config = dict(
    d_model=256,
    experts_per_token=1,
    d_expert=320,
    d_shared_expert=320,
    activation='swiglu',
    normalize_top_k=False,
    routed_scale=1.0,
    balance_bias=False,
    norm='rmsnorm',
    norm_eps=1e-05,
    beta1=0.95,
    grad_clip=1.0,
    seq_len=512,
    steps=7726,
)
Below are experts of layer 9 (counted from 0) of a mixture-of-experts language model. Rows are named gate (a neuron's input weights, with its number), up (a neuron's input weights, with its number) and show model dimensions 64-127. Each number is 200 + 40 x the weight over its row's rms, rounded and kept within 0 to 999.
Before each expert's rows: a language model's description of what the expert responds to. This comes from a sample of Wikipedia text that the model never trained on.

# expert 15
It responds to: Word pieces in taxonomy, anatomy and chemistry, like -idae, -ensis, genus, acid, epi-th-elium, plus nearby function words in species articles.
gate0,201,228,191,236,263,185,227,153,218,203,187,234,267,244,180,145,203,110,310,140,208,155,277,154,199,181,183,124,197,200,228,229,186,189,211,228,242,225,167,191,128,123,197,227,287,170,249,226,189,210,200,200,181,302,195,161,281,204,150,292,239,211,308,213
up0,256,187,181,184,285,197,267,247,199,237,217,171,222,238,193,182,216,251,192,170,208,163,170,213,174,118,228,256,187,169,229,230,216,217,187,165,229,226,107,207,168,149,149,229,239,184,200,181,282,216,193,150,167,121,219,185,277,188,212,218,180,182,254,206
gate1,283,217,174,243,175,183,159,237,169,244,265,224,187,153,242,235,164,196,213,224,219,208,250,236,134,183,193,191,135,148,158,121,177,230,203,228,240,218,250,199,243,184,200,151,243,197,219,195,226,169,237,196,218,286,256,217,119,230,208,250,109,296,211,206
up1,269,156,115,260,107,210,193,286,175,242,221,155,250,210,242,188,149,197,214,172,207,208,112,122,247,205,228,209,185,223,184,160,216,249,194,189,174,179,219,145,195,204,201,274,291,231,162,240,199,183,182,206,184,208,273,241,180,169,250,227,169,284,214,183
gate2,96,241,245,258,180,278,243,163,238,249,176,221,229,190,191,225,195,219,204,236,135,238,180,154,145,119,202,243,125,168,157,242,146,206,239,199,234,260,162,181,162,219,200,227,258,152,254,230,228,169,153,134,166,155,217,178,218,287,194,196,229,148,167,138
up2,219,212,243,188,228,205,176,280,196,229,277,139,200,261,187,178,180,210,260,206,188,236,225,165,139,145,205,237,198,183,223,207,160,205,200,172,224,272,174,250,234,212,227,179,165,174,176,181,169,211,209,191,233,221,217,247,190,259,278,235,218,186,124,207
gate3,238,190,229,211,284,221,252,135,172,241,189,203,227,222,160,199,205,213,230,192,230,209,226,283,212,188,185,207,253,191,173,109,176,204,169,235,188,230,206,186,111,184,266,264,144,158,222,198,212,188,200,205,221,263,180,189,207,209,170,247,168,231,161,151
up3,141,168,191,249,248,157,273,175,171,196,234,223,169,107,258,210,178,227,211,135,130,252,199,236,196,215,185,208,208,220,167,176,228,147,156,215,216,232,204,258,275,226,219,183,185,166,173,202,165,201,138,286,138,243,180,231,177,198,143,143,133,183,219,194
gate4,201,201,189,203,222,204,226,223,171,229,241,185,197,197,145,243,199,119,174,148,188,151,287,180,184,242,150,232,230,237,243,201,143,197,213,175,249,213,169,219,162,149,202,240,229,298,237,314,239,157,214,168,145,203,299,167,230,189,224,221,219,250,170,259
up4,130,193,119,200,215,205,213,201,187,183,231,141,212,178,243,262,236,224,204,180,169,200,185,223,200,208,279,193,140,177,177,222,236,245,168,217,164,149,245,250,220,252,178,216,220,159,206,185,234,215,240,245,107,200,246,147,167,218,204,155,264,206,219,209
gate5,181,242,197,190,179,131,296,200,169,224,188,197,177,208,220,241,261,212,153,256,210,220,167,229,182,180,177,273,249,226,218,198,246,229,142,222,194,170,251,215,280,188,234,157,181,137,234,227,168,168,202,163,208,200,243,214,250,210,218,100,198,183,264,175
up5,138,241,215,235,191,217,226,237,216,180,220,63,227,172,180,138,139,224,185,206,172,219,182,167,165,213,211,236,227,193,186,249,247,170,230,244,157,287,262,194,229,151,207,151,235,170,217,274,118,225,139,194,198,226,266,248,230,210,193,185,232,198,198,147
gate6,281,154,297,269,246,218,233,255,152,255,253,144,219,255,209,242,177,194,203,187,145,137,219,202,225,230,256,159,169,214,228,216,237,262,201,237,198,246,199,183,209,224,125,206,196,196,183,271,205,206,247,245,231,208,240,209,180,142,132,140,239,239,173,200
up6,164,199,184,264,208,190,160,184,190,177,213,210,271,168,216,178,156,162,215,188,174,220,188,188,104,264,111,124,175,173,194,118,229,223,198,171,188,101,174,246,145,127,214,222,123,144,215,268,148,195,143,207,188,188,216,207,203,218,244,177,186,228,203,295
gate7,241,174,281,234,167,189,167,292,189,182,179,180,246,274,169,154,144,264,199,230,175,217,154,204,188,167,168,197,200,209,174,233,201,282,146,191,223,271,155,229,239,287,264,177,261,190,153,277,178,169,262,192,233,262,183,224,190,192,212,205,145,182,265,209
up7,291,241,179,266,218,168,176,158,219,154,211,205,183,179,165,219,177,189,228,202,267,221,202,181,173,206,183,205,239,198,173,220,177,267,136,221,189,226,185,220,191,194,267,220,156,205,225,239,173,76,216,206,200,187,187,173,174,264,264,202,221,175,282,282
gate8,157,172,170,215,150,269,208,227,204,240,208,297,210,206,191,211,220,130,226,229,261,196,195,164,154,195,178,226,224,172,276,175,165,117,124,209,229,178,184,271,174,199,178,226,226,195,188,95,190,201,196,187,194,164,198,260,200,168,126,252,174,236,181,200
up8,179,159,171,134,270,184,202,221,197,183,183,146,127,164,170,266,175,145,225,242,178,187,248,295,143,271,158,171,127,209,240,206,285,238,204,156,182,222,231,205,195,242,218,148,206,193,264,241,209,95,114,215,164,200,203,193,200,184,194,238,262,196,155,252
gate9,257,131,220,191,231,201,220,245,199,228,224,223,175,221,218,202,236,183,203,155,253,198,166,186,204,146,207,242,178,190,175,270,130,232,209,109,243,185,237,96,208,217,146,190,227,211,215,166,166,195,255,205,170,231,166,187,150,224,181,231,150,233,178,149
up9,288,198,96,151,209,164,194,177,166,229,271,177,159,201,250,167,180,218,143,201,205,247,103,232,185,216,178,248,258,200,167,216,168,213,220,240,296,188,97,222,247,198,119,221,120,193,157,280,257,212,232,182,188,247,183,189,177,190,120,234,145,187,210,243
gate10,239,253,210,270,225,162,195,236,218,165,222,206,164,195,217,187,241,165,177,233,182,241,138,236,171,173,162,131,240,191,237,251,238,240,141,269,236,256,209,171,132,214,223,135,141,182,195,223,139,200,252,255,212,263,229,191,188,195,260,231,217,133,198,135
up10,144,259,217,203,225,243,260,174,153,181,169,255,223,196,207,241,206,235,207,197,264,193,242,237,195,219,198,185,183,220,207,191,255,205,174,147,219,252,189,199,167,187,206,174,184,297,191,207,177,140,186,155,271,194,266,242,221,231,204,194,178,210,182,256
gate11,194,163,292,250,174,201,269,201,190,219,167,189,226,171,170,181,187,222,152,242,153,201,253,152,287,211,250,178,257,210,219,147,200,196,263,164,262,190,190,177,148,225,240,199,241,218,235,191,216,220,127,214,190,186,239,235,193,198,190,239,182,181,202,197
up11,125,182,264,214,283,219,184,193,132,215,201,162,157,264,183,220,298,153,236,162,233,219,203,149,174,248,204,155,227,217,225,210,187,175,164,264,235,178,233,219,211,185,241,200,215,289,121,190,150,182,172,169,269,218,167,146,196,221,227,237,232,159,212,201
gate12,183,197,206,258,176,177,207,181,125,187,236,214,216,197,203,221,164,142,232,194,120,217,197,247,216,143,189,121,243,183,237,205,173,188,229,220,285,226,216,191,131,182,219,165,184,158,276,252,229,135,164,214,205,282,170,233,247,201,167,264,178,204,221,140
up12,217,187,153,198,141,261,179,175,267,107,168,189,192,259,254,207,208,215,255,184,228,92,216,164,231,209,182,222,190,165,279,205,225,216,212,174,197,193,249,237,262,250,165,251,171,251,164,120,183,221,238,252,195,113,246,190,246,198,168,202,231,244,246,202
gate13,197,117,203,220,235,207,221,193,203,153,198,171,244,273,314,214,245,229,163,144,189,148,160,206,202,272,215,157,203,153,165,208,275,241,242,154,174,231,191,131,225,230,206,206,290,217,211,209,225,169,254,208,150,156,208,219,248,231,178,208,94,191,225,217
up13,248,275,185,223,194,219,199,209,223,152,203,192,186,138,241,150,184,228,202,182,242,214,168,158,226,226,196,211,129,121,181,214,202,231,203,299,168,186,278,259,186,147,203,182,236,215,147,203,240,264,134,230,151,141,207,179,179,270,164,207,194,196,208,236
gate14,205,187,247,168,110,168,179,139,155,228,234,263,224,169,254,177,249,162,237,229,218,220,120,181,203,198,145,200,186,107,219,105,236,194,127,211,167,206,177,221,223,181,224,242,244,173,275,203,190,189,247,173,196,236,171,168,206,259,217,239,257,225,223,309
up14,129,151,165,193,222,182,214,205,251,143,187,170,149,235,200,167,200,185,139,256,196,207,228,224,182,207,293,179,182,275,205,244,200,260,153,199,192,221,212,204,238,234,221,206,142,196,169,215,118,197,155,188,239,176,281,238,173,186,187,198,151,158,181,64
gate15,219,278,176,224,153,145,183,205,211,173,99,220,246,229,203,224,225,221,200,233,192,202,103,200,157,240,207,285,189,257,190,228,228,216,210,235,199,226,220,270,217,196,241,194,221,198,220,180,163,237,226,190,191,199,221,165,183,129,175,216,156,244,218,247
up15,127,251,215,132,162,208,126,167,161,188,193,209,256,264,164,135,124,216,166,226,164,199,147,208,100,183,165,190,155,169,205,192,236,223,237,160,158,193,175,186,208,194,221,160,196,167,184,172,109,246,202,205,202,186,316,225,169,191,287,226,214,206,226,187
gate16,173,79,180,226,209,170,262,205,160,154,207,173,244,188,122,172,141,233,221,211,211,224,220,209,186,178,235,194,234,211,257,133,202,288,211,179,200,196,232,171,235,135,198,148,191,243,211,168,202,167,164,195,173,211,129,172,194,195,157,108,253,200,159,208
up16,145,232,141,149,196,178,301,217,175,176,243,192,242,166,164,219,251,215,217,161,200,163,195,227,218,216,165,114,189,263,168,188,149,247,151,195,175,137,159,225,247,178,208,272,237,311,230,203,154,157,181,225,167,226,154,195,169,273,146,165,185,197,257,207

# expert 11
It responds to: Middle syllables and accented letters inside foreign proper names of people and places, e.g. Ho-ro-witz, Lü-ne-burg, Ber-tra-nd.
gate0,122,173,178,206,208,203,210,291,211,289,227,173,218,185,267,231,216,197,187,175,244,149,196,179,200,152,225,223,176,210,193,184,170,197,125,168,237,250,174,117,211,259,259,175,194,231,248,109,221,216,153,150,135,230,161,216,190,115,215,225,186,152,196,241
up0,231,195,200,240,188,230,241,189,306,194,199,230,239,177,107,224,253,149,136,136,207,217,214,169,179,211,222,207,209,218,199,189,224,242,211,144,236,245,154,200,276,318,198,125,199,241,169,163,245,247,229,163,147,212,196,170,222,212,176,114,264,183,243,173
gate1,152,210,224,206,190,224,214,183,128,201,200,260,207,169,209,239,248,239,189,192,159,218,201,186,248,213,286,267,175,197,274,276,195,234,220,186,207,192,213,173,191,116,205,191,247,254,159,162,222,210,212,144,153,196,319,173,204,227,279,197,225,241,255,182
up1,209,140,191,204,176,155,156,190,167,176,201,232,250,238,219,296,197,249,180,177,240,176,187,215,112,257,145,220,177,178,212,197,217,174,261,118,247,193,121,212,204,219,128,301,139,229,201,220,162,150,192,205,186,226,194,182,120,186,159,218,220,169,231,249
gate2,193,218,192,235,149,229,210,157,260,142,150,212,194,246,199,174,161,141,201,229,238,167,242,261,195,210,179,272,269,173,247,190,197,234,221,270,134,232,219,139,260,236,255,172,260,172,257,216,149,138,173,219,228,199,189,207,202,153,200,185,259,186,200,143
up2,144,168,232,167,128,159,249,211,182,226,154,197,272,221,204,162,221,205,175,252,239,237,168,302,192,163,260,224,274,211,207,113,239,156,221,227,201,271,210,150,224,199,189,170,224,182,222,229,290,179,218,181,188,195,204,170,141,184,186,251,157,177,181,185
gate3,189,189,185,168,267,217,229,154,213,290,215,192,181,266,132,203,200,187,163,282,251,107,92,158,248,192,159,196,246,217,125,252,288,265,134,170,171,226,196,210,221,136,239,149,185,187,151,263,199,221,153,174,150,215,140,229,213,201,197,128,223,225,251,215
up3,186,161,157,194,178,176,163,269,230,258,137,223,250,303,229,150,221,212,233,200,236,251,191,178,244,186,224,173,182,198,121,230,188,288,191,203,146,162,219,164,212,221,230,154,246,197,204,265,183,247,189,196,193,231,174,211,235,158,173,165,213,178,163,195
gate4,176,198,189,266,273,222,207,165,229,228,169,251,186,240,226,196,122,260,262,150,158,208,269,210,175,165,229,149,143,156,130,196,181,140,200,186,245,212,210,198,102,218,222,178,227,210,223,214,163,185,209,249,176,266,214,126,198,187,198,196,164,176,212,222
up4,191,143,194,200,116,322,199,224,145,238,205,146,167,281,247,275,156,264,238,249,213,127,211,191,228,197,191,203,182,147,206,271,183,230,171,135,198,243,222,204,132,203,162,220,192,216,265,160,149,139,207,179,228,176,241,240,214,206,185,190,192,172,110,277
gate5,230,240,217,210,234,183,221,193,179,207,155,211,191,158,101,179,147,220,141,181,185,198,271,290,205,156,189,231,199,183,175,219,183,136,212,194,236,205,170,232,262,172,161,234,146,167,161,211,218,176,213,202,101,240,162,210,208,138,238,195,155,263,180,243
up5,218,143,157,247,157,215,131,186,261,227,152,204,154,254,232,259,145,176,230,235,185,279,271,245,200,215,180,191,164,221,207,131,214,204,211,171,160,252,229,137,249,224,186,180,288,207,216,180,238,162,249,241,172,151,204,220,261,196,173,244,245,171,204,191
gate6,195,139,148,238,148,182,154,210,184,220,130,242,256,284,266,214,120,171,184,230,202,177,166,218,333,192,164,181,230,234,181,149,187,237,192,287,208,215,197,250,208,188,171,211,211,190,226,230,263,136,217,215,231,165,182,136,111,226,157,217,212,151,141,168
up6,196,167,170,189,137,166,250,166,171,172,183,219,205,179,178,174,174,244,135,158,248,234,229,199,179,239,192,217,167,216,125,156,126,204,167,146,201,160,196,231,154,212,214,155,219,185,224,146,254,224,213,255,279,195,172,176,139,195,187,181,231,256,210,186
gate7,220,181,131,212,137,169,176,222,236,177,243,270,162,200,161,211,275,183,171,264,169,215,229,168,187,183,204,299,175,164,219,261,159,233,190,173,264,232,238,199,155,136,166,239,248,237,169,162,156,248,184,248,283,233,263,200,219,233,192,244,220,159,104,244
up7,192,204,156,187,150,241,180,258,227,272,241,221,189,248,228,218,213,217,201,181,171,232,203,206,190,246,208,196,161,137,197,129,205,187,262,154,192,147,218,207,179,175,205,200,122,322,203,258,113,207,175,253,204,211,249,136,238,198,176,207,153,211,154,173
gate8,124,243,171,186,244,183,237,159,237,155,241,244,203,265,198,205,201,210,215,203,242,171,110,220,244,173,269,236,253,196,161,224,193,250,216,250,196,248,162,211,204,175,213,269,272,128,200,196,214,136,207,161,162,151,202,172,258,217,227,225,235,132,183,203
up8,223,219,177,242,219,225,197,143,179,163,235,176,214,227,237,222,220,225,143,135,178,175,202,220,144,145,167,195,125,221,190,230,227,177,175,214,165,256,263,282,192,217,233,205,202,181,146,211,261,191,250,241,231,130,311,142,189,249,253,228,232,283,181,209
gate9,201,142,264,151,195,184,186,155,215,194,209,195,101,134,206,134,240,251,205,227,215,207,210,191,222,231,169,268,253,215,233,151,140,192,157,175,160,169,218,199,177,204,219,211,163,188,233,159,230,213,235,254,172,230,225,188,273,174,183,331,246,203,179,182
up9,184,203,228,236,136,193,190,166,163,158,141,142,222,162,214,130,207,232,151,203,226,194,258,171,193,159,181,168,232,201,295,159,212,240,219,187,150,203,206,175,260,196,178,208,172,174,140,261,203,164,192,210,257,168,222,212,164,80,225,178,194,215,146,244
gate10,246,244,253,227,254,186,175,288,232,244,163,229,281,205,171,293,252,187,198,185,208,156,301,223,171,191,215,265,150,232,123,214,230,182,210,179,237,117,222,192,234,280,136,198,188,184,156,196,173,127,187,230,239,203,220,185,159,236,273,190,238,149,196,247
up10,177,151,245,195,153,270,207,143,141,112,176,150,181,204,245,202,145,162,220,205,207,194,170,188,169,145,274,197,206,131,165,262,181,212,136,197,150,184,225,238,210,285,170,258,218,173,192,241,218,156,171,161,178,230,142,219,165,169,157,225,138,171,188,103
gate11,173,185,140,253,171,255,279,207,167,187,236,260,277,158,124,161,154,109,266,280,178,277,173,135,127,99,178,250,211,184,168,187,198,151,206,204,164,154,228,202,229,149,193,243,180,192,166,234,214,204,122,155,188,219,200,212,136,217,148,205,163,145,216,230
up11,232,194,132,165,181,190,193,221,160,187,211,216,174,166,138,186,168,217,143,226,156,189,117,244,197,123,233,246,234,228,204,170,197,111,188,145,259,203,212,209,220,175,223,214,168,196,152,216,214,233,180,260,228,195,98,182,153,195,198,173,177,216,117,196
gate12,261,216,219,231,240,167,158,200,208,242,191,201,224,182,200,194,221,159,204,153,239,157,170,231,207,184,151,293,143,182,245,179,123,237,234,275,204,278,120,132,238,162,171,270,226,215,286,253,272,232,188,185,267,205,263,99,178,231,194,182,238,191,186,198
up12,198,236,152,155,146,155,250,201,226,203,232,196,206,232,161,148,309,213,176,253,171,194,162,192,189,231,265,216,232,248,193,328,262,233,204,174,212,203,248,163,190,237,249,183,261,194,201,181,194,260,209,276,195,194,109,250,224,181,215,191,138,203,243,226
gate13,154,246,216,191,214,158,174,185,131,246,226,266,173,229,175,209,196,173,101,152,182,206,128,224,129,145,220,209,150,161,165,203,178,224,124,161,161,279,173,255,115,172,191,190,232,261,234,212,125,273,162,239,130,250,255,189,185,212,143,219,205,169,195,221
up13,189,200,147,232,208,259,265,208,163,117,222,152,189,283,161,192,205,208,230,205,199,278,176,217,154,287,188,131,236,204,235,131,91,197,251,207,207,175,193,174,226,187,205,230,242,127,217,166,105,243,111,146,271,192,184,181,195,226,201,210,135,188,225,169
gate14,185,194,176,208,152,186,221,153,228,205,193,229,188,164,237,177,194,170,209,191,191,179,216,272,206,142,201,226,106,177,198,293,214,166,105,266,210,173,269,152,204,225,144,293,199,230,165,272,141,91,181,170,196,226,209,137,151,144,244,153,198,185,123,271
up14,224,269,279,319,235,188,252,192,200,191,213,168,238,200,191,200,253,214,210,264,185,191,215,189,156,211,199,145,225,243,140,231,122,218,264,205,233,211,85,242,182,240,197,176,153,202,220,164,111,274,207,209,203,242,200,250,245,199,142,230,167,183,288,93
gate15,269,236,147,280,135,112,278,155,229,189,170,146,215,302,213,207,262,191,219,240,140,247,219,176,250,237,220,195,241,224,199,115,122,168,165,249,201,206,234,251,228,186,217,199,206,246,224,212,210,175,207,170,287,187,237,151,214,186,169,204,232,242,216,170
up15,195,223,170,253,198,201,180,177,171,210,219,187,214,165,213,197,235,122,149,286,198,237,241,216,171,272,250,175,183,217,192,155,213,195,235,250,165,205,134,190,224,231,202,101,145,235,278,188,248,260,226,236,290,203,216,172,188,166,168,202,162,241,213,173
gate16,237,181,149,205,232,183,159,158,151,184,143,202,136,131,168,243,211,140,188,186,201,152,182,173,267,168,235,162,224,278,150,190,228,209,171,211,181,195,120,169,197,242,222,238,201,255,238,184,247,224,158,159,214,204,210,131,215,234,181,216,198,193,175,143
up16,213,179,234,210,199,172,171,166,213,190,166,191,193,204,223,230,186,160,246,220,187,260,212,180,252,187,105,243,192,195,232,106,196,204,248,159,192,206,156,172,231,147,162,228,209,159,213,248,295,150,255,200,181,150,135,193,256,196,229,250,126,234,201,181

# expert 0
It responds to: Opening fragments of split words, especially prefixes and stems like dis, un, re, imp, exp, as in un-en-crypted, self-es-teem.
gate0,155,154,140,202,257,163,166,197,165,218,262,240,229,233,216,244,201,205,109,194,176,191,322,191,214,143,216,216,177,169,165,93,140,188,172,168,158,196,200,225,240,114,258,148,182,220,236,131,230,231,210,277,115,196,205,241,154,273,205,178,212,225,156,213
up0,237,225,183,189,208,151,209,263,220,217,107,172,225,186,226,201,199,233,239,216,172,237,163,171,197,213,249,215,158,177,158,197,164,181,143,198,220,203,202,241,179,273,194,237,281,155,194,210,165,249,203,161,161,195,188,231,164,210,134,142,187,166,268,204
gate1,198,232,193,245,159,160,302,230,195,198,180,209,160,167,184,197,225,180,179,173,217,95,225,221,250,142,230,286,161,206,201,291,178,168,178,204,205,155,188,191,190,249,162,156,172,184,179,184,119,294,208,226,178,204,164,167,233,172,204,201,178,126,144,205
up1,149,239,150,229,275,140,190,221,223,223,160,176,268,192,188,202,189,186,224,145,210,194,213,285,208,227,221,215,211,163,126,184,157,140,203,177,294,183,233,180,212,186,183,156,259,200,113,250,222,260,227,126,166,148,163,142,251,215,197,181,195,160,173,226
gate2,179,201,199,142,223,209,130,193,238,297,274,208,134,280,194,139,216,171,189,205,170,189,157,269,231,195,194,172,173,199,268,151,187,99,189,249,230,170,240,250,224,138,162,193,185,208,186,120,240,281,202,215,200,258,254,181,253,237,203,215,172,213,264,162
up2,172,242,230,195,213,190,200,172,211,214,206,160,179,234,148,251,243,206,210,222,146,228,232,185,238,163,158,209,239,218,247,257,215,215,227,228,242,200,273,158,175,234,241,217,216,196,219,173,186,231,193,171,205,142,191,256,120,192,195,188,168,208,206,162
gate3,259,173,215,242,203,215,189,218,150,168,144,143,178,148,151,215,178,196,176,169,210,244,195,188,213,147,241,162,155,172,173,225,231,184,106,222,167,162,241,229,211,196,195,228,136,229,164,252,205,245,230,186,186,172,178,146,112,186,196,268,205,262,271,223
up3,173,163,226,126,155,201,169,190,162,243,189,220,258,183,180,117,262,241,244,257,205,240,154,120,215,226,179,189,230,227,173,190,204,164,199,231,257,127,232,227,219,219,198,184,172,226,258,159,222,262,191,264,222,143,234,249,169,194,263,208,158,203,204,150
gate4,249,176,167,187,213,178,219,255,169,167,201,180,219,154,208,232,252,223,216,241,90,266,200,184,169,259,181,206,150,242,198,99,251,229,219,244,201,245,208,191,152,170,202,216,187,158,157,225,160,185,237,184,209,251,224,204,232,267,210,145,221,222,209,235
up4,225,211,192,241,173,171,179,162,212,276,246,164,159,151,226,206,194,238,182,191,262,154,165,181,221,231,182,252,250,232,200,186,190,173,189,228,212,182,153,117,160,231,187,143,170,249,214,213,248,184,236,179,166,234,109,261,177,117,192,186,258,211,219,203
gate5,170,241,220,200,159,169,195,134,211,175,276,226,153,228,200,181,218,224,207,169,225,147,180,212,191,212,223,154,143,217,200,213,152,291,148,239,131,278,175,176,121,244,248,267,243,212,146,156,213,177,232,168,186,132,301,153,183,186,139,161,255,227,251,194
up5,199,218,155,161,256,223,130,177,211,179,199,148,277,208,228,228,283,188,193,235,168,159,184,187,222,174,240,266,199,192,202,111,205,210,228,180,231,182,235,221,270,142,266,148,185,160,230,242,230,236,221,177,192,234,205,180,181,183,292,289,157,173,137,269
gate6,179,158,280,185,268,198,250,153,182,171,184,245,197,200,212,199,269,205,191,186,162,195,256,210,213,232,233,193,204,231,242,164,134,198,241,217,288,284,203,213,155,195,117,185,129,148,214,177,133,153,187,204,167,133,160,235,226,276,187,153,215,270,200,185
up6,183,195,142,300,170,218,138,213,163,192,247,150,216,230,172,171,155,115,193,149,222,143,216,161,247,206,189,237,217,203,223,263,155,142,213,225,203,219,123,182,167,203,286,175,267,188,231,200,243,150,183,196,218,237,282,202,167,150,222,251,266,162,169,217
gate7,179,123,213,192,181,219,177,241,113,183,206,194,206,223,231,82,148,175,190,249,200,214,180,191,200,208,199,208,185,226,214,216,176,299,264,227,214,138,148,162,160,276,174,189,187,162,162,206,248,192,249,195,182,170,174,228,154,134,177,241,136,161,239,210
up7,236,145,237,244,159,199,174,159,139,186,244,268,139,210,208,150,191,162,172,205,211,175,190,198,264,184,164,226,198,227,222,246,237,195,267,189,185,213,153,191,313,178,168,238,146,224,207,173,163,139,184,289,144,138,169,189,242,154,164,154,170,268,173,166
gate8,182,138,187,146,214,283,122,216,109,245,171,158,196,195,225,269,141,159,192,264,255,243,237,196,227,257,214,111,271,199,213,163,234,187,156,197,199,279,175,178,245,195,161,214,127,171,182,187,271,220,175,157,234,155,166,160,242,196,252,213,180,152,196,158
up8,140,173,197,189,268,209,208,144,202,179,161,213,211,133,148,168,170,173,242,201,191,267,248,168,186,144,199,229,220,226,146,231,227,171,210,161,155,188,137,191,246,189,221,205,219,197,163,201,216,182,167,169,256,226,195,202,224,311,252,184,272,180,258,259
gate9,278,260,218,215,155,205,218,224,269,127,234,167,164,232,204,179,206,214,219,215,148,187,210,207,141,181,179,158,248,178,166,295,324,220,178,203,198,182,242,143,265,230,188,249,222,207,227,268,211,159,223,100,239,216,274,167,202,224,180,188,104,200,213,159
up9,140,173,227,153,142,213,217,163,217,158,202,226,238,131,274,133,197,203,191,192,221,250,164,164,208,145,176,216,229,189,235,233,286,203,195,188,205,143,253,206,238,271,228,223,160,231,243,215,141,271,263,223,125,199,278,196,183,249,228,153,217,138,194,151
gate10,200,223,205,192,226,162,123,265,197,174,261,240,205,145,161,193,190,175,172,109,126,230,208,146,183,174,186,135,297,170,260,217,208,222,220,185,217,236,205,161,220,273,234,265,200,182,163,233,182,274,163,250,182,206,196,217,193,156,224,210,174,248,197,166
up10,221,206,276,259,217,202,245,221,160,219,179,112,114,194,208,210,118,230,254,192,231,279,241,208,192,143,260,199,195,100,170,196,186,109,171,158,245,138,168,221,154,248,161,124,305,165,135,201,220,158,248,228,219,179,231,224,165,140,222,172,216,203,111,223
gate11,205,216,223,144,199,211,287,223,158,164,190,185,233,183,197,220,257,144,241,199,232,183,140,109,196,190,229,146,213,253,259,140,232,179,169,204,212,202,152,186,214,186,287,214,176,165,245,215,235,160,105,155,190,218,220,110,211,135,168,197,197,230,207,246
up11,309,199,233,193,221,241,146,182,213,220,153,186,135,233,188,191,212,242,153,169,221,191,270,197,162,167,226,219,190,186,302,147,184,224,209,206,162,141,238,176,230,224,285,205,216,201,169,157,183,181,123,199,159,223,215,145,237,241,229,199,201,224,249,219
gate12,170,257,206,214,181,203,211,189,231,230,196,234,179,190,129,200,229,253,231,201,234,210,286,207,215,143,166,174,235,262,222,239,250,199,262,206,136,300,249,184,196,193,145,294,257,210,193,211,164,148,220,192,223,108,252,229,190,257,218,208,243,225,247,243
up12,169,197,241,159,211,228,170,176,186,270,194,214,173,198,258,127,213,117,228,223,222,174,206,225,236,194,192,234,147,173,168,165,123,248,224,196,141,169,138,157,171,167,210,204,214,268,194,193,221,193,257,236,153,192,270,294,180,193,142,179,168,216,251,194
gate13,189,230,204,186,198,183,290,228,198,184,200,343,185,250,205,197,174,188,209,122,169,233,208,230,185,145,180,206,140,261,187,229,231,204,205,163,182,209,165,225,215,193,156,238,170,213,145,232,161,127,204,229,254,104,187,196,204,179,323,175,240,212,234,220
up13,172,197,202,159,226,232,203,142,179,198,180,303,198,250,240,176,207,177,148,165,105,304,213,187,222,181,204,277,156,175,166,208,207,220,117,101,225,253,176,126,150,199,243,155,143,202,155,217,146,239,210,186,284,164,157,261,204,132,209,188,198,171,226,176
gate14,187,248,199,167,179,124,194,243,222,221,293,174,155,162,143,184,195,231,137,243,257,193,239,162,213,218,242,207,232,177,258,158,138,183,160,161,224,214,155,153,203,163,116,209,215,153,154,173,185,200,195,191,234,103,229,192,304,125,197,141,219,261,193,180
up14,277,184,226,261,181,234,239,159,184,198,197,227,216,181,201,169,162,174,189,231,242,272,217,196,222,256,178,209,188,233,127,199,193,232,190,177,165,188,210,151,183,204,128,186,183,181,196,277,195,192,205,94,239,166,180,226,160,192,216,226,181,236,211,229
gate15,213,205,178,189,169,141,165,175,184,131,170,155,228,240,217,127,233,199,174,201,220,185,142,238,258,272,215,134,172,225,233,220,229,175,257,235,206,262,228,153,204,196,161,218,212,254,211,170,168,183,179,233,239,167,203,209,215,200,241,195,238,169,168,266
up15,192,156,139,193,196,248,290,191,176,102,160,233,186,168,130,194,207,191,127,258,189,196,176,172,208,230,208,232,221,217,199,201,227,234,158,200,217,229,185,198,174,149,174,107,216,121,202,173,158,180,193,141,247,158,205,235,181,199,158,247,193,288,251,169
gate16,196,235,183,207,216,207,263,139,212,206,222,204,127,181,256,182,163,251,167,176,251,284,222,276,232,208,212,211,260,172,291,237,218,172,204,157,222,288,172,218,208,241,169,153,163,231,201,224,220,212,178,182,224,231,149,172,214,177,225,191,180,176,225,253
up16,193,139,166,187,191,109,202,168,199,204,157,213,175,169,206,219,223,193,229,148,155,149,256,165,223,232,192,224,181,176,218,233,153,261,174,250,163,209,234,274,213,168,198,208,190,194,218,171,152,176,212,237,178,171,253,195,161,162,166,162,161,253,200,153